{
  "num_hidden_layers": 14,
  "hidden_size": 224,
  "n_experts": 256,
  "experts_per_token": 8,
  "d_expert": 48,
  "d_shared_expert": 64,
  "hidden_act": "clamped_swiglu",
  "moe_layers": [0, 1, 2, 3, 4, 5, 6, 7, 8, 9, 10, 11, 12, 13],
  "router_score": "softmax",
  "normalize_top_k": true,
  "routed_scale": 2.83,
  "balance_loss": 0.0142,
  "balance_bias": false,
  "init_std_router": 0.00972,
  "lr_router": 0.00167,
  "num_attention_heads": 4,
  "num_key_value_heads": 4,
  "head_dim": 64,
  "vocab_size": 8192,
  "norm": "rmsnorm",
  "norm_place": "pre",
  "norm_eps": 1e-05,
  "positions": "rope",
  "rope_theta": 10000.0,
  "rope_fraction": 1.0,
  "qk_norm": true,
  "attn_scale": 0.196,
  "tie_word_embeddings": false,
  "parallel_block": false,
  "extras": ["capped logits"],
  "init": "normal",
  "init_std_qkv": 0.0342,
  "init_std_o": 0.0,
  "init_std_up": 0.0342,
  "init_std_down": 0.0,
  "init_mimetic": 0.7,
  "optimizer": "adam_atan2",
  "learning_rate": 0.00173,
  "beta1": 0.9,
  "beta2": 0.99,
  "weight_decay": 0.05,
  "lr_head": 0.00958,
  "warmup_steps": 251,
  "schedule": "wsd",
  "decay_fraction": 0.897,
  "decay_shape": "linear",
  "final_lr_fraction": 0.05,
  "batch_tokens": 65536,
  "max_seq_len": 1024,
  "doc_mask": true,
  "train_tokens": 639400000,
  "max_steps": 9757,
  "dataset": "wikipedia_en"
}
Below are experts of layer 9 (counted from 0) of a mixture-of-experts language model. Rows are named router (the router's row for the expert), down (a neuron's output weights, with its number) and show model dimensions 0-223. Each number is 128 + 32 x the weight over its row's rms, rounded and kept within 0 to 255. Numbers have three digits each.
After each expert's rows: a language model's description of what the expert responds to; "raises" lists some tokens whose logits its average output raises strongly, later layers aside. This comes from a sample of Wikipedia text that the model never trained on.

# expert 20
router:117161175145123166135141149162128192162115121203132112130131094117150123156116132089131131174126111039069085070150143140123074135138114163117131148096157174108112097126136141172045128075114106137088108142112140147136119079112141135158162126098114086150145123104119080065131166119120112176109118106145091153115117145170145115150091191103110122109125159105149113193112131128158142140091159100143146079148172098111167069216105079073172179129095088109116092051123093159175120101158109099077092143129108076122119143113151155156104055128164095162169120143108110196129199159146093143180214132086121123137113125147161146063143121116180099127178175121136175147078105169145146133130
down0:158155183109175090097160148145087106157156119132109133150126156120073090110177130102129089101116175155190116107117139169097107127105133132166187070086052113131175176103168102078170086074146149101113145094104128102150141135134119163086132129155163147205149167127117185129138124175159120092164129043139082099127082152125129124086140136111118148135135117071143086172141142113143159154108196176073095138119113134147067096091145119123166138116074118093133149191100108099132148152109184143149128153144169114119101146124234134143196141123146185088135079152151095118132163167110109135155105102141124111152212081146079100094169118153122095097151085114077119095166122076164089114124
Description: Word-initial or middle pieces of verbs and adjectives awaiting suffixes like -ing or -ed, such as s-ud-denly, vis, clos, influ, uns.
raises: "ited", "en", "ely", "ped", "iting", "ec"

# expert 53
router:176123206056150081142123180092133144167071114118081135145148158139129159152142148094103170197089128075105128137155150093090105144087068097102108111162109093081128134122164106106151115088141139181123202158100143123173078084116151163197118105195120153131146190143147110134117176125076143113105079121107102173192124169157146146138148153168149147134148153116164144128110132092096066144131106115159165146128157140169126099162149067188132166177020163075129108086156106141116149109107098093099169113159109087105142115088110090159142091103145110157120083179162114155127174098115112100136188101124119120111115096176131069146061101120142133164145085160126170131137113099082109143142
down0:082144117098167097084118129152145099061103134164152190105115115147135155134137116070109085129153181114106140107144141112113126143156124132102119203159121100168157115163215154108029106097151158156133118161136163158170177148113112183152146122135074127023160113103156119089097121160138114158130100158103134133108132175096057169114104098127149150159130066181138142123181098137041102083119059118122109132175088124199169107160050159113113144127126161116145234151096133157122125160121172103156150136138140188137092096139090134096102117101171126129160101140099124147124153124103130137133134179145118080137146119158113123155034114120108099073133095159092150111128095136117135118123
Description: Verb and noun stems or inner pieces followed by suffixes: s-emb-lance, compet, cur, hand, work, w-edd-ing, stud-ios.
raises: "ed", "ing", "ee", "y", "ees", "ment"

# expert 38
router:171148183067187102108126204118102176147139134059132143123135163112106105158094115125169132138152163076075067137122139116107112102129096127124098161120120101074105140152115146134098169089078082128121118125111149149193129097087151112161120176090078118148143108130132142105046145077195150084137076119161105088157119160120139150172086141129089139126142102169118135151129109182157062142128159116136189090159177115168124140205131109172119128128167105196101111035134089153181133082129141107139088130151096124103129158114109141161152093109113119131140123173126153192169168168086105093122148185144151047122141082154133081162125114071090121112125069127105136174075100152106160101142
down0:163098159109144140184067074122211114124131146151036125140175073060105060134095137166150129135131126098157121106141155121042118139125121139096115100089213190128161156141119113129151098180147122177095164130104147123094058167119121154134195082124148150122121124142096141112156115099160170105109124075136103168128065119182089140165136156104155170150182129130127145154103107103132095094078105086179134131107155095104106131122141099129089119118132167138062154135115145089116108135117147137076102161162095204139156129096114069137139114107087116103121091113103069167138131104106192157121174143102168114158101115105125090194128168093133148129204143131111069177098120134106145169173
Description: Middle syllables of long Latin-derived words, such as Obs-er-ver, irref-ut-able, anti-qu-ity, plus wide table separator rows.
raises: "ably", "ment", "on", "un", "rect", "one"

# expert 43
router:131135049128134110157180138181158085168101171159135157089075153172126145075174116127162115090142142081150082078200142105120063140175107101142139090067132107124131108132123115162059074165109168109073110121131176067142185161122109130139140135093072068112097124137128109151168157151157109149137095143176076095142086125078162159124127139131111090132121061146083085116081078122152143125103098149100097038094160142140157088092095132098099067138181137146175146107121176099121091164141151118139102157124101103172117106110157171101117127141162169163130101161154117164094114142096183163155071099124119154106125122171155067129099107094137110120207135144147165121096091176111123098113
down0:088134135171091182115069150152096082164066101190120117150122145131112087162129129132128132143223192151179140067111105163072117183083127150104037109161095119127100104152071125178062151103151122149189139147089117130057182121153202107102165083091094095106165132161146064096093138077126128108097149109111134127147173156163116074163117139162171117095150121133085115097150101108098074144143167146133116112112137109139132117138081112145128126109129139200173115099120124127159085154099121150138150099114144112202102131088121117083126143125164130127052162120129091166126147185110103151108123133112160073134083185152145108152080159163124192151142147110147154086142117090136139161171
Description: Colons ending labels and legends such as Total:, Order:, Club:, plus heading endings and some pipes in sports results tables.
raises: "ph", "aid", " ​"

# expert 57
router:169128123143145153165171146171110132082126150185113122099164142184130180054152079086131100159063110135108138164095150135140165140172110096140154098160137099094164150092076132129189133158176144136120069165155135105127005192120073182108142128118115137198132098143119086167139186095156147154136107116131195130202138103151132124095161150131123105124116087110189094125116106122163116163135104132106068101149100113143076133156134102124103179208097150079101143149086189083122132130170134146132100108072160104143166119156114151089130104187143121140153111149144140122114076129121089143148039116120179164145116090147141142121129078133124176129128134128102084076108160115114196127134
down0:094140162103127195148114188133153111154138092087097209102133100200153104092122104138051132196086127098183129172132116157087106192165096073111112139124133112108122080170120126108172106140107136136173149138191109167132085092128119066215186079072146140118075115130165040126150174120043138148144166124159081075132088174131109106113130167094110144079135125120140139091142116066127115140131130132094104103104126150121151135126141096110170155173153161121121164105096158138095118070098158119178146136164103110079092143118090113126202175150088146178135191166136139147131090144086119093128116123152144109116123159147108138172155153157167131106144105106105143166126087085126127152180
Description: Line breaks and section heading markers, such as a period before a blank line, ==, ===, and table row endings.
raises: "-in", "apers", "iment"

# expert 23
router:128093128083096070159163170128170159115059119121067135090096119141152157166161193133091133179086081169081096160169186171143063154084070139127098184121141060105100120109120190121138128062136189176141150162118145122113050074115167146167153158137137163121122180113103117141163180110088091112114139089149086143176117159110162156128110155151134109119130125127175131092115090042095114141148116157116160074102145139176101078162091098135069144149088144144096124105148111145138126139101065109158088120170111115079086139100175098151113127087152146136111159193205068126118151138075140192103117121129107156137126087158137164121104119105143134161104117137131166152162117155119091116120
down1:126139122147091098199149086122166133128151103139109083057155084098223105164109108140124175089122145106180098117139101105147065120103133131103130074104082074105131074119195133119084121143172132121098111147149151137104098130087139048134115132098158081144196159148176115148137127098188084126145198077105155108122179161102128116104130130087166156108048131098114152143190148147152184144102177080151164141157176154107092112124063180061125078141080161116126097125164117102100109124112116124141121129154141117109141139146132080134134127129099158220115094183174134095150071155113114136152158140112088137148171135122138155168153174103153123126133066109129117085107109098194086152132
Description: Word stems that take suffixes like -ing, -ed, -er, usually after an article: st, land, pass, port, form, rest, contract.
raises: "ing", "ed", "or", "ors", "e", "ers"

# expert 8
router:132144117096162098173157153168169103168103083143128102162152123103159152141078133142166170242162104105070118106140166109130129133173122129069100102114110104185062095150145093142096139086071113124118191120153137109150139061092197130195141179169162177090154093123128115101098169183140122137085089108140105185163177161110145140148121097163132149145098126145148129123110110138131124112111118122108159119088194192125153171161190120094123146141176125129088153113073152124178111141095106053154161155174106078159116096127096110172138135136166147171115135151161094138111127160140149143139157136089138118097064088216195129121130081111131192163138140109167131133101116128190126102131
down1:090139124121085075102099108106117167115146086105152109077147062065131151184132067137121109124130149172111105131106143094168138064089150129106124160083132128183104115065173112126121110100133177148111116122151128158114179111083084173127121169178040113107151115103116096107099043085173145131173162142168090113150092142063142160109082149100142170115129107128148065134122131108118127116128117164137115158071165113141123164125141130109079099111120149205129144110112111150141146136128089131122098127130182170112144139079129146056070130141128134024182109108125097166139104118113100101194148072133102101088123084123095165117108105180105134164130074128203079143093133092084092099083
Description: Opening or middle word pieces of longer or rarer words, often right after the, such as se, qu, ch-rom-atic, h-orm-one.
raises: "a", "by", "e", "with", "uc", "ar"

# expert 41
router:183120057094091163160117146116120165120120141136090174070150092111144147159105134131061138120110153129143201123135142154106093108096133173198105129096118114097170070106146140156093124080103108091101083102157104118103174101181089098089166112149165113162099159117157106143076118110145163103102180091142110116126141123149178145185131132106139167131085081118098128133097117186164115196194134143110121145141149133108101192103080148092102181139186127126156105070102128139168048143110073083172090136123132152140152056159116126138155105116146092119137053092147155148122156074100130159155115145111120085141126097159149112125141144063143159077151133093143135096061134186130157081217
down2:125165131160112150154085126132160109082107096130161159200105179057155146130123152137111160153098119118169165115123142130091098150148116083156161150141107173134146123193157172111106172178108134072158111106153163154165161030132200137154115120106098119140124134161082135167113096207150159071124119140122111142095145104166121123143131149170108140119181137098131121158104200082072171185072118116118082078139077120115114087154129127081174117143121130175172114092097072127136118111158104133158089102111114117072126123079134135173128140195172161165127116126127144108173127135091139095073107149170129124113133033124043122084137151132081111190176130067088142106167146126153085116121
Description: Capital letters and consonant clusters starting or inside names and transliterated words: M, K, H, Roth-sch-ild, Sans-k-rit, Ke(ith).
raises: "ow", "ob", "ang", "ast", "ind", "om"

# expert 17
router:178180157122112079187146081161153125171152143186074117110150103162156150145214079090164174196132138115133146109106124108121205159154119097170157082102189098110138151074097146090101146116110161100083075161148151096126079109166167109126150122129096107087076141136097158093073165112024115149173131074116140097114161080170163133098167120143168112134142087051174155090146158079111151131157136090071117124123172134129167126146103162104092126139125107109144168136149190167175128123099135113177147172092102133129110135130030124098115105145149065185124062116158162115176140081111133136123126094127159156124143097148124099128110136140171157156135115153146135099122145143116112137107
down0:142110143092158146056145161109107083084106140190180122118118144148109142093124119101126113107135132150093113149180205144102140113176089076131105121097117135114132142128141120112051184149104157148132115208137122172141159173161152135152139110107075108160163129123072161115162146091131168099112131124095091075128059115100122169074160035158138130166094122103123120110188109084078132167100159127174149064163120102128140075152096178161120101163092091184040126130111158112086174073086157120135160113145120060092081110160186127166047131118097140126132139153129119084129154160151130106145148063146091150116152077143097139124158128092200161124162119108158149130131142120137135174141
Description: Line breaks ending list or table rows, plus motion and action verbs after "to" or "was": go, went, moved, returned, stand.
raises: " home", "off", " down", " out", " on", " by"

# expert 63
router:056087122060138126159107133179091092122091105104063142101104133191139142099174177062083123109107161105141160137099150129140104086158130058140139168130106070156113096138146149126014128104095126063108117109153139126085151131108157129162108190147095133107088129106157097117150160113171129131195127131157125155118084116092155131169180176122076178129112051122157091126082145125117159162206139070148175137092154129142140136118115123077131178142145139130108144105143109137126171108092154077143115147162095137103177128110154151153140119115104181172115171165181106112109113099131185145130152131144093178062113135162152144127059076096134160107106183158163155102171123186127111120171
down1:111126182138151044145105102141083091127125094117131110182080111217132145147155170127139103129117126106168130157126148114124125105084144150165083138139127115146183128102155151105128087149114121135119121131132142067118161086175085147121108108148138058137083110167036119164078096139138140100101141119175130130093169189149111146153169118184057095125094054144157078159051098057111151214099105140109099199191147189156156179148099118104131135134154131156098114124090111146115099103115148150089100135151142141125165173103162125137168144056150088096178095085143146162111090147110161119116111106162081135168111092070147166101128102124163128124169170151154135170119133182160117104118
Description: The pieces St, st and McC in names and compounds, such as All-Star, Quickstep, McClintock, plus at and the article a.
raises: "art", "ee", "een", "ar", "range", "orm"

# expert 5
router:132071113058164151140115128182153089133078065128141162154106098141165134099129110175138099144156119078134107068091193133158156127125098086165094117102112210158101076124200154137060117202159117098140177119150149182125152114147140105122136143106153112118154099104145108122151145132178103147167145129099080110158076108157109150107130093076064074144098063078140112183156129066081093150074149133164155102138137129151139106113178088085150158138153140111115163127163135126159098094100135120096084192110124068092121115110073193142169157120162139077141133167106143148118124113088128129113145112105150122121151126169107078122127092164130159114200157137151136081071089190055138134145
down0:094162121129113155095066102095127171143120181186113166161111104096170199089085150090122125110121097146125100200105071138128142165134109092151118139113120177129101158212172136109117148151086165076099134165106113073114170094089179083193078115131066214105126106137131128152117112124154145110122134175180118105198190181155144077128105149119140154140168105134113161103118125119141101172148156104074101092145131108115093112112203137154119130134140129069134122112115151124109138176105126125083094137092125156146109162120157159155233080157160074127096137107150114129138140146091168132150051119122096142159092120115105144084101128072145076097107117102124141137151152071056140099158
Description: Conjunctions and connectives opening a clause, often after a comma or period: as, that, but, so, until, since, However.
raises: " they", " there", " it"

# expert 31
router:083155152089113135140106184161127116114096143135094173090111145089138140082196169138090102144121156097135134094091115151123123179095151102097108146144099096107131075169124166152119083136104119158121071160116128089080107174095128160157141143180097125199147117074113061172156158046108116151168114085115103121115115125225145088136117177194132159186150121133092103131125095166101158097066149091158051114143129090158128159134127142067075126136125143112141130129165167087123092144102111137169160114105158150135115091104157148122136078092154117170145181187152099102116084135111148178195074149102096147083130149160172099097113057126133136156117125186180116116104159172150176163162
down0:112148094110148142166188151115096135186159144123126113131139135107182124149169171127089079114107153149190132168128103134146124133104129214104100112147163143075172050147141071109132105145134115186106150149141119108122157162121181077124113158116106098091119139166123102139143168131110177208168149092147133166183138170156125132143136023132162076117098118146090174126178119072141071080155126081196136124076092087138124118127157085121056137126186135092150157168147153138124148132134100128145126125097107102149162143111212156088106125119129078222122145106119105134194136120182103167152131154119121142100126167124076102099103114127137156168142121178073133110139134140092103125045
Description: Pipes, capital letters and abbreviations at the start of table rows, legends and list lines in sports and election tables, e.g. P, W, SP.
raises: "er", "up", "ul", "r"

# expert 40
router:172116094134108130102139121150084094101157138085171131148201131102148114168143113139170094066109184134122120100102102181150078096157099089162145114163131110109137200120130104097187107130117178121114073151092123169089048148105105078105119102125071126153156070152087155184137100133077171128145116116069171205093136099128145094152111152145134164098113199181111077130149174144125119148149190150165148145130105183129106135104091071118150107098142139101093091156150103148150153071179131130125128158112132113096153145088119078072087107085112088177144130151137161098143141117123147070160110174078165079113131124166107174176125094158161159114150133094136171155128188109130210134093
down0:141119134110110173161154114054167169129142146130109096118110060171222089163154154099187121095148163148136111171093105066135155103083128141088143153085174128153033070144101159049174168121094169089133162115123124081086111150138092107130105054169163161134149155101078156121117079060127079179114152136123123133147139180145111095116186136193098135144149145126126118096193186174126134105153157137087181143191107105138125136131137132142117127101098136081144146085095118139125131142170080076058125158073141107151075167115093152125130108145119092138108106099136117147107120074171117119120137121102105171145091104090132121139079139135100173144142169177089108058115119151104127137130
Description: Digits in measurements, table figures and unit conversions, e.g. 10-3 kg, 58.-4 km, plus spelled numbers like seven, twenty.
raises: ",", ":", " in", " (", " by"

# expert 36
router:179091161152128084086153162166153155066126141126098156081159172117137139153161156136131136174109127092101048074174144094094149128151058174085128146179143201115127161141130124100125108068093132118161150133104138153163121079061144170142152175121105133114164156136094151083128179202128102147139110125024124149126158128104109111148170182144136088149142103074135127137168163165116161141064122101163146128108147139208142080108135094071152116124065108098054176149133054143133112100179133133146139118144117136099141119101105060124103107153087127143163080164132150120119172127167142111131124142121144131164140085184161120083092106126109168152122167140172168193079133151128106110091
down0:163130065167143086063151115133060097188163159069134134163113181140132136128158133113091173136119153129123151083078094076100210122181091146128121111159169084154136086111157076096126102086116161135092169167095166094154079153172181105137129103182092118151136083121122183113166128147129158115085173147144146140066143146120105077187040163092112140121078124087118114109167166183140071132124122139110172152135136122141106167093103081086146137116107106142100147145123125156143141061125134153133128159125106095128104151122133202174123124087113141161168137077131113152124121160120084137136135160137097140088112122169162081145120114058155164087153179121127137147108199065181196128129
Description: Short pieces right after a word's first letters, which later take suffixes, such as f-ron-tal, f-us-elage, D-ip-hthongs, plus mod, cap, ″N.
raises: "ing", "al", "ed", "als", "t", "sp"

# expert 9
router:081157074111205107175143153106127138148166105175143083098050115113114131161181124137104099118081117145150150123162141099130093163104161168145104098130191081163132129129112137115092144155162161143118114150154119157105162153130148094136142157131128135151118139099154125057104111089102108082151168123179143195159158129180133123113127118078182131123158060078146143128135148118132130131085142131105191164184124073146094149158135157137148129156173139237130097072114180125152138092083142158131103150117149099190131110149178087074133071138129114122096194105036148085145095103069156151109106121146168128121079178129156110146132151087109109088154153204110118108081099090125061139152
down9:127164051133112116107122157091133133098146158122154148120110147140152094144112144090125076084112190152104156165130150178193142107112150210173136106101170142101113157137161101098155111176104089142082165104035121111130202131123128175119136094082093108145123029104143108133102117176105155163131102145113073091122156175127106142093121151102096152113098156091122142089137111082139157177148140087151170171120124155101134102185207183146114134131151163151137174121127133125107098116187175170094122155094164102115081127095140135191149069078058182107054131139167129180097142123121110120173147173083106148106109142164104137113113172176101122126097063148102081119151122092124125160134
Description: Word-final suffix pieces forming abstract nouns, such as -ation, -ity, -ability, -ization, -osition, often followed by of or a comma.
raises: " and", " or", ","

# expert 19
router:117136113098097139121156144080109084164198117155079092063125193138137165174143154146118118162145136105176174109167184147165157087097159151117075109114106136064146116133130078144092143118123074090158163126114122131145182039108122148078105187159068113137137158151143133086167162121164110122164137142096092136099149157049178126110132139157162156113089112119093114085110182148150085102167066105118149103084127170082168122088135153139159140082156066129097151094128127160138138173109096129141166087127166094031102086167132138153127129152111138144167109113153144158117077117120135155103071157108080126120122045098148198112155156084143130094098091078130173104109111152081125147112
down1:132136143101149097139131162196111175104145189104094113135168180106098119161121159120143143135160111113163110119093177122142112173100164122153155123137051160182110076129142138104141131133101072110094093113121116088104157126107168128089127169172073082110123113124104143128111134143126100180103128188135070112121197110130134159080110125157168068134121188167123185147176120124133148151166139110121152081099125169165146138084150112181122153134085094040126133094139160096040096127088138143071193175074119132112120058156103181144092107116112150114109144157145144175074154143141125140075116122163060165135124192140117154114150114157180101148124138142070209129144155136172148101058
Description: Short syllable pieces inside foreign names and places, such as am, ak, om, im in Wanamaker, Deakin, Stavanger, Joachim.
raises: "as", "ag", "ad", "ars", "ill", "ov"

# expert 0
router:132116109098173083155084127033135132146139156173102138093144123170115133168166152186146190162150125097137180100082189181122118134119125100138084148067109102090081105179130110157074126128092110106025153077087138118150151121163181163149101175148128116150155166085160124110156135131094120124142118076141070106151148126137198157164136130168074105163126150153118191122110150123136115105134090071135104053159166138140126159102097155128080162104146176114193126102156148138147083151115137156115121116114147083085163131109134147162121145122151144096123110108050078131183102039110128144090174129095109050139153141123129109110149096060125112082127138188171163118132158152140124144133
down0:077145144181108138115087108155099119105102096136137105080099105194139178142130106156101177167153109101138126105096095074121104099106119115093152098082062088136127101076136125125136139101168112163112140137151113162115110139091096132126065112096173080107110082091168153100116083131101158172091112135111061091106189193123103125139143118140122100126127138028129163188061158090071135096113131128174129125115140124079105150097141144117171157105131154133119178184154063105015134151131100141097156108150137114186146157113093150118122164154120085107175169082123102128182153118152080171150191111085094126126086124126117101128162138091133061112124187123138147120211135149139112123070
Description: Line breaks and row-ending pipes in election and results tables, plus "ch"-type word pieces inside names, such as Torch, Longchamp.
raises: "ou", "ill", "to", "ap", "amp"

# expert 4
router:131175160127130118166132110115190148122088104136125049109148100107138119171133121072118079136158180171100156148128151159081159091103169140173094089143144108181082096151081145153083126098125050147088146134101093107140191098107087096113088117170101114089182075139163054112160090137158109158157132191119103098117182107172071176168127129148144156128089119117072094125115200118102177140176156175076147121149081194102177062102107127094151095094080085086130086093157114149094114082069154111117138113115120146085156131114119160112082124135107162121135158171161123095159121134151105181107157136110090126101108156126144108112081188111143109088131142087150128118107119104092105167067
down0:148143166082156119119114179123064092139093105131166148106113122155098093157078142065067115149129172143181190105162134188085103193128144140114123091133132118104150200198124148105121137128159193160103110086107161096116188082122144140141147160088096170114137098126085117133199085140134101140166051177151137166147125140111110094119140141115059149153142119155146118133054061135156141130146092137163137098152077115116134111134062184051050124125060105117170126110147140098063135183175085091072150106150160156125137131149136130101128112162114135144134141058164114132086138118153140165092091138125077111080123108173170119119115057116135103131130157120118135137146111070097107125130
Description: Single-letter or short word pieces inside foreign names (The-r-avada, The-l-ma, S-ir), plus role and kin nouns like son, wife, member.
raises: "h", "wan", "b", "w", "hed", "ram"

# expert 61
router:113078075125079115126099158161103160158119199078071114109128093132132151159117148157050124123126165173132164145127167135145151071144108119174111137119154162118136094144117072141009151058058129139084093130167160116172185139152159100090156177105106135095153106101153122138134080085126132124141124105124087099101145115060144146154163158140110165146155075133123139075148120097144105220138119185131127070113085179120176123096150179074102155126159109148123129115128141114151099117124100081147097173169062109158131128093080140172119166159157177166135101133174123111130160109140153147144160179141179126114161145123143154139174147169183145115140162118137146085160103177092091126194
down1:133113079110145059126116113109126100131135076130156144109112117147140143181131100135159122106113080142141094128066200157166198089170169134159144141088165101122098169173121118122132157121120144101086123053186173055141112152100111119128084107100127157149075160136157119167125093092062110135130187117103144149119108137121176153151147136192183154108176099141124148142099125072118174094141131116124146102140123113132125150173083119168103176156146127032180099136152131131115117092116142129117161151112080124195164151114115167113125162125142142171140144074093086191099092099115111149035129126096159106078088071163080097175072106094153118211096129143082159133173161128157152110117
Description: Lone n pieces inside words like kidnapping, Damnation, Świdnica, and word starts such as don, not, Ann, Kn.
raises: "ov", "ation", "is", "ative", "isl", "et"

# expert 35
router:105100100123154122115084132111088070124128134099092110065165097074135121151074091127119172197148165152086197077157126135152178108115103134144117115112101129057120098135146153148109150150101090202133131143135186135140178081108147154109135167150074148145154088155094107081129169168182106146118130098058150124189132148069183141110112127145101140128095096192051125089115146106160162152173137155122143085193123160102144104114072056109161141167162156107158150094106116151112100120091127115160115152128116139122135078154186174195165067079165174130136118145163107149096089156078117176113168124149145066139117133134114116194122107111105079060116157139130135162127099137169157117146
down0:149088091061150127123208111213080142137155105135124127125075064119174094117138112186119105157141162058158075113165088129166128097176110108126141210129110204092136133144172156108154171124158183106083175078103133166172115187158137124113158178195116173165134145113141123163130117191103156131174129131142104120168136153114172114133160122111103140104169175156162112180147125110116132171097113089158129126171123126114124152129139123124120187089149089111106204094112160118101102149097174181146114109162072130106129139122146124171144130142119152080140116077114072157160126150115101163098134100108144152136096126120149150068178147119163179143101068062080119158110170192128117094108
Description: Inner syllables and first pieces of non-English personal names, often Slavic, Iberian or Italian: Nik(ola), Sam, Geron-im-o, Don-iz-etti.
raises: "ast", "aid", "ond", "urt", "lin"

# expert 55
router:166127105170095105116137179136089142066122146110125100131153150153135119157089138150120166191167174123127098101115184138090111131113136144115142128174163107089153042180155141113107122147084084092111178054124130080132184073149184158116132167153118144116127138138098153077181177095115063116120141094093130144143186135157124094207107151179110103120080118209136106084088094102132121139151108158129132140129130196113228118147109082082076130165174093139139110126139139121145114135108098056152124160149119104132118107101155160139198141101110145166122132093145135202140078151095174101135143176102081142157129167183138111130059096149131097134153162142199134107143101104147157086125
down0:100109160099077178165126153135115120191178181150116126109065168164163099161164132163131125050138141096081148110097092206161112156105149164173134178178145135139086109072118131092069122146100116170079150120152203118091172162095104138158148119099142170114106148136150111098103157152099146103149158101149136152119127128148151136088183092129157209109077104104101117181110185048145142153139129099116090159089129155184133139150102141131154081078154105104100084138155119132128096162079118171124134129118097144125099138108176173170124157181124111138124063163135104145171134118189137133080143083133124116102186139124104095160127137145115078056165144114126113138115225120142106157188
Description: First letter or syllable of proper names after a space, such as B, C, Kh, Chen, especially in person names and species authorities.
raises: "ub", "ar", " see", "ird"

# expert 50
router:109136064119176116119139149166131122140091100165168114111081114151141168189223131123090107100116176098088167097059180086094125120163144133082131075129104128180084145104104174104138172158163169153075102123098147136109103139094139117140127109074176113107107194105126108111169111109141095142106137107072142192133092109145128092154161151081195158136177130086191163110104144129121101139090178115121197113146119089163077138169149164154084165125074149181102127138123102115077131139132127135077104119082170172166143135152111079053124063102138117141155189090105143127105119132111126147094153103099178147161113213147133121146106097115100100147145144170147082116109095093121069143163
down0:174102132107149142124131139091104157135129101137149141142097091155093151140100171114144104106053108121176151137090095123103113120107131078123154097136132105062095097102121066131136193145118138120038059158088119183160106114081124176093129111097197083139094092150163153121160140129159122121098160103160139170099123139091159070153141090056198101144138101103125118119143070132119123149126176046180155185159128120143085149188096143222112133157089036137089078154110121138138152114125095136149138103102142154130159117151173090139177123158124164154133066126127087154059143170191117121164130107143198106109137126129112168162147103147152140079159157171161125114163138083126129138112
Description: Plural and nominal suffixes ending nouns, such as -s, -ers, -ions, -ments, or whole plurals like events, troops, games.
raises: " in", ",", " and", ".", " (", ".\n\n"

# expert 34
router:140138061136075172186096171168148133132111098142124113158087127107114153146156052187144088145081171112142134106134131093098076124150107126170069095093187106129117158160161157171019173172074088085117127153193127104144173120128124125064103114109147129089136137101111119087095102198135131129184145126155109172125157146144178104174151142080161129127124087137089105135116154085111161132118125114087163172120128096144124134159126115072206137101157119133139124087125191161145163105077165134081156120180116093165190096146100148094139128166146117117098160175064177130134119075104127158138118146150158140147094102125149087099143151127147158142085139160136133179085081064138100171083
down0:156168159073130113146119134171114154079126152152159127129075177108139130176142097143164163156157140109153118137139168136173105152142130078103155200146132165095105172142057144158155136081106093068162143118106130197136152106172159100159091102126095157124159132127146110099229116108161135130107129133174111098125103166138169188107177089060084108114152082161129128170097102108134152136100090097117141065137069104171096084118171138098136050216105101126138103090151079157107117152149144109112161185157146146142132109115090136146039084137145123074176139130139087165121134082117133154128096111175121113136112128098069103158169149202160120134163153086123121131099136181121142177076
Description: Word pieces ending in a vowel or silent e within names, such as H-ide-aki, Mo-ide-en, Androma-que, Y-ates, and capitalised Time, Place.
raises: "x", "h", "xt", "gan", "ague", "v"

# expert 49
router:074164104144166185164161075101106100199083139131100113115088085172160137201163115169151125163115146093126152135169080090162148100114141110108156097142138127176118172113072129151117136154164158121090123098140079095132120167114111110155147142059114118185117151139074171206128072173087182122121138142174175072147187122101107165113156124066126141142132135134159112078126132151150129123025164140193194119164120170152181135138105179153158137090064121124099141131156132138110086142168093155071172163122144126068126157129118141094087166125168183138102141140141140156198144132071066085170159109097154151145163109124152103151163112161110153120123129145116122098109159095120141106119
down1:079158202106155141097118087198060094096179114170170097129130139085132121095100166146118116107127053164166150135132130180154078083185072138142147181139140105148138144191176110150201117140132093113158119107100088121095189140120124166164157154102146133160125103125146145164117166187189135133147128120124101116145091112186057129149151093104122088077191141119111132201112146174073112135152111152133103104112133118075123065122133135135135122157079128152155113128169094112173153110123134133131122110141131149156164085119100192200163097122085076144135119124140083088110183128142117125091160107177102107130072085109138114108088152096078133174192144112191157098173175152154128148150
Description: Sentence-ending and closing punctuation, including periods, commas, close parentheses, quotation marks, exclamation marks and ellipses, often ending quoted speech or list items.
raises: " she", " (", " in", "."

# expert 58
router:164133182104117134139118157138141164119113128084133136096153116104163079138100163158110192213141121142128121113131146075113082110120145124100097087134173100138160068147123075095046120090102101158122127165128097133113147079106162189142167129097063086160148103120129091101094187116112108105142112102091141158161167162076111210110163090126095155143089102142096137148123166137126166072076116111119150151111169182126123193130190050077156129118143074159132131121111195130106134111122118070203107140124095109094216081128143068137125134114169177143081094127155124114138108134084154157103173158154166124116136089162159142145094161134124106123137106097117175182127103112200087168139
down2:124122131122109124145158116173175045094143114139137110080109117097125153101080149134165129074075118125085124171161087083126143129147167116211125152146060061122122175193097128106129170138070157053141147126075160137149094167024186127136116149149182107111129167160164105146160096125121160134104118110154184123097122122124117174119094079082111073147114098168166089076178187135127108118095099176118102145158148108096151157077109171153104116149175150099169121089119115114124159134122159157087126149102159133171174076161097114099105176133124150198101162157188160089153103144179073104141118177131157141162136141120160153145152132090094089122167181111132104124144162121111091110103
Description: Name-middle pieces with doubled consonants or r-clusters after a capital, e.g. N-arg-is, M-old-e, Lind in Linda, McK-innon.
raises: "es", "et", "i", "en", "ev", "is"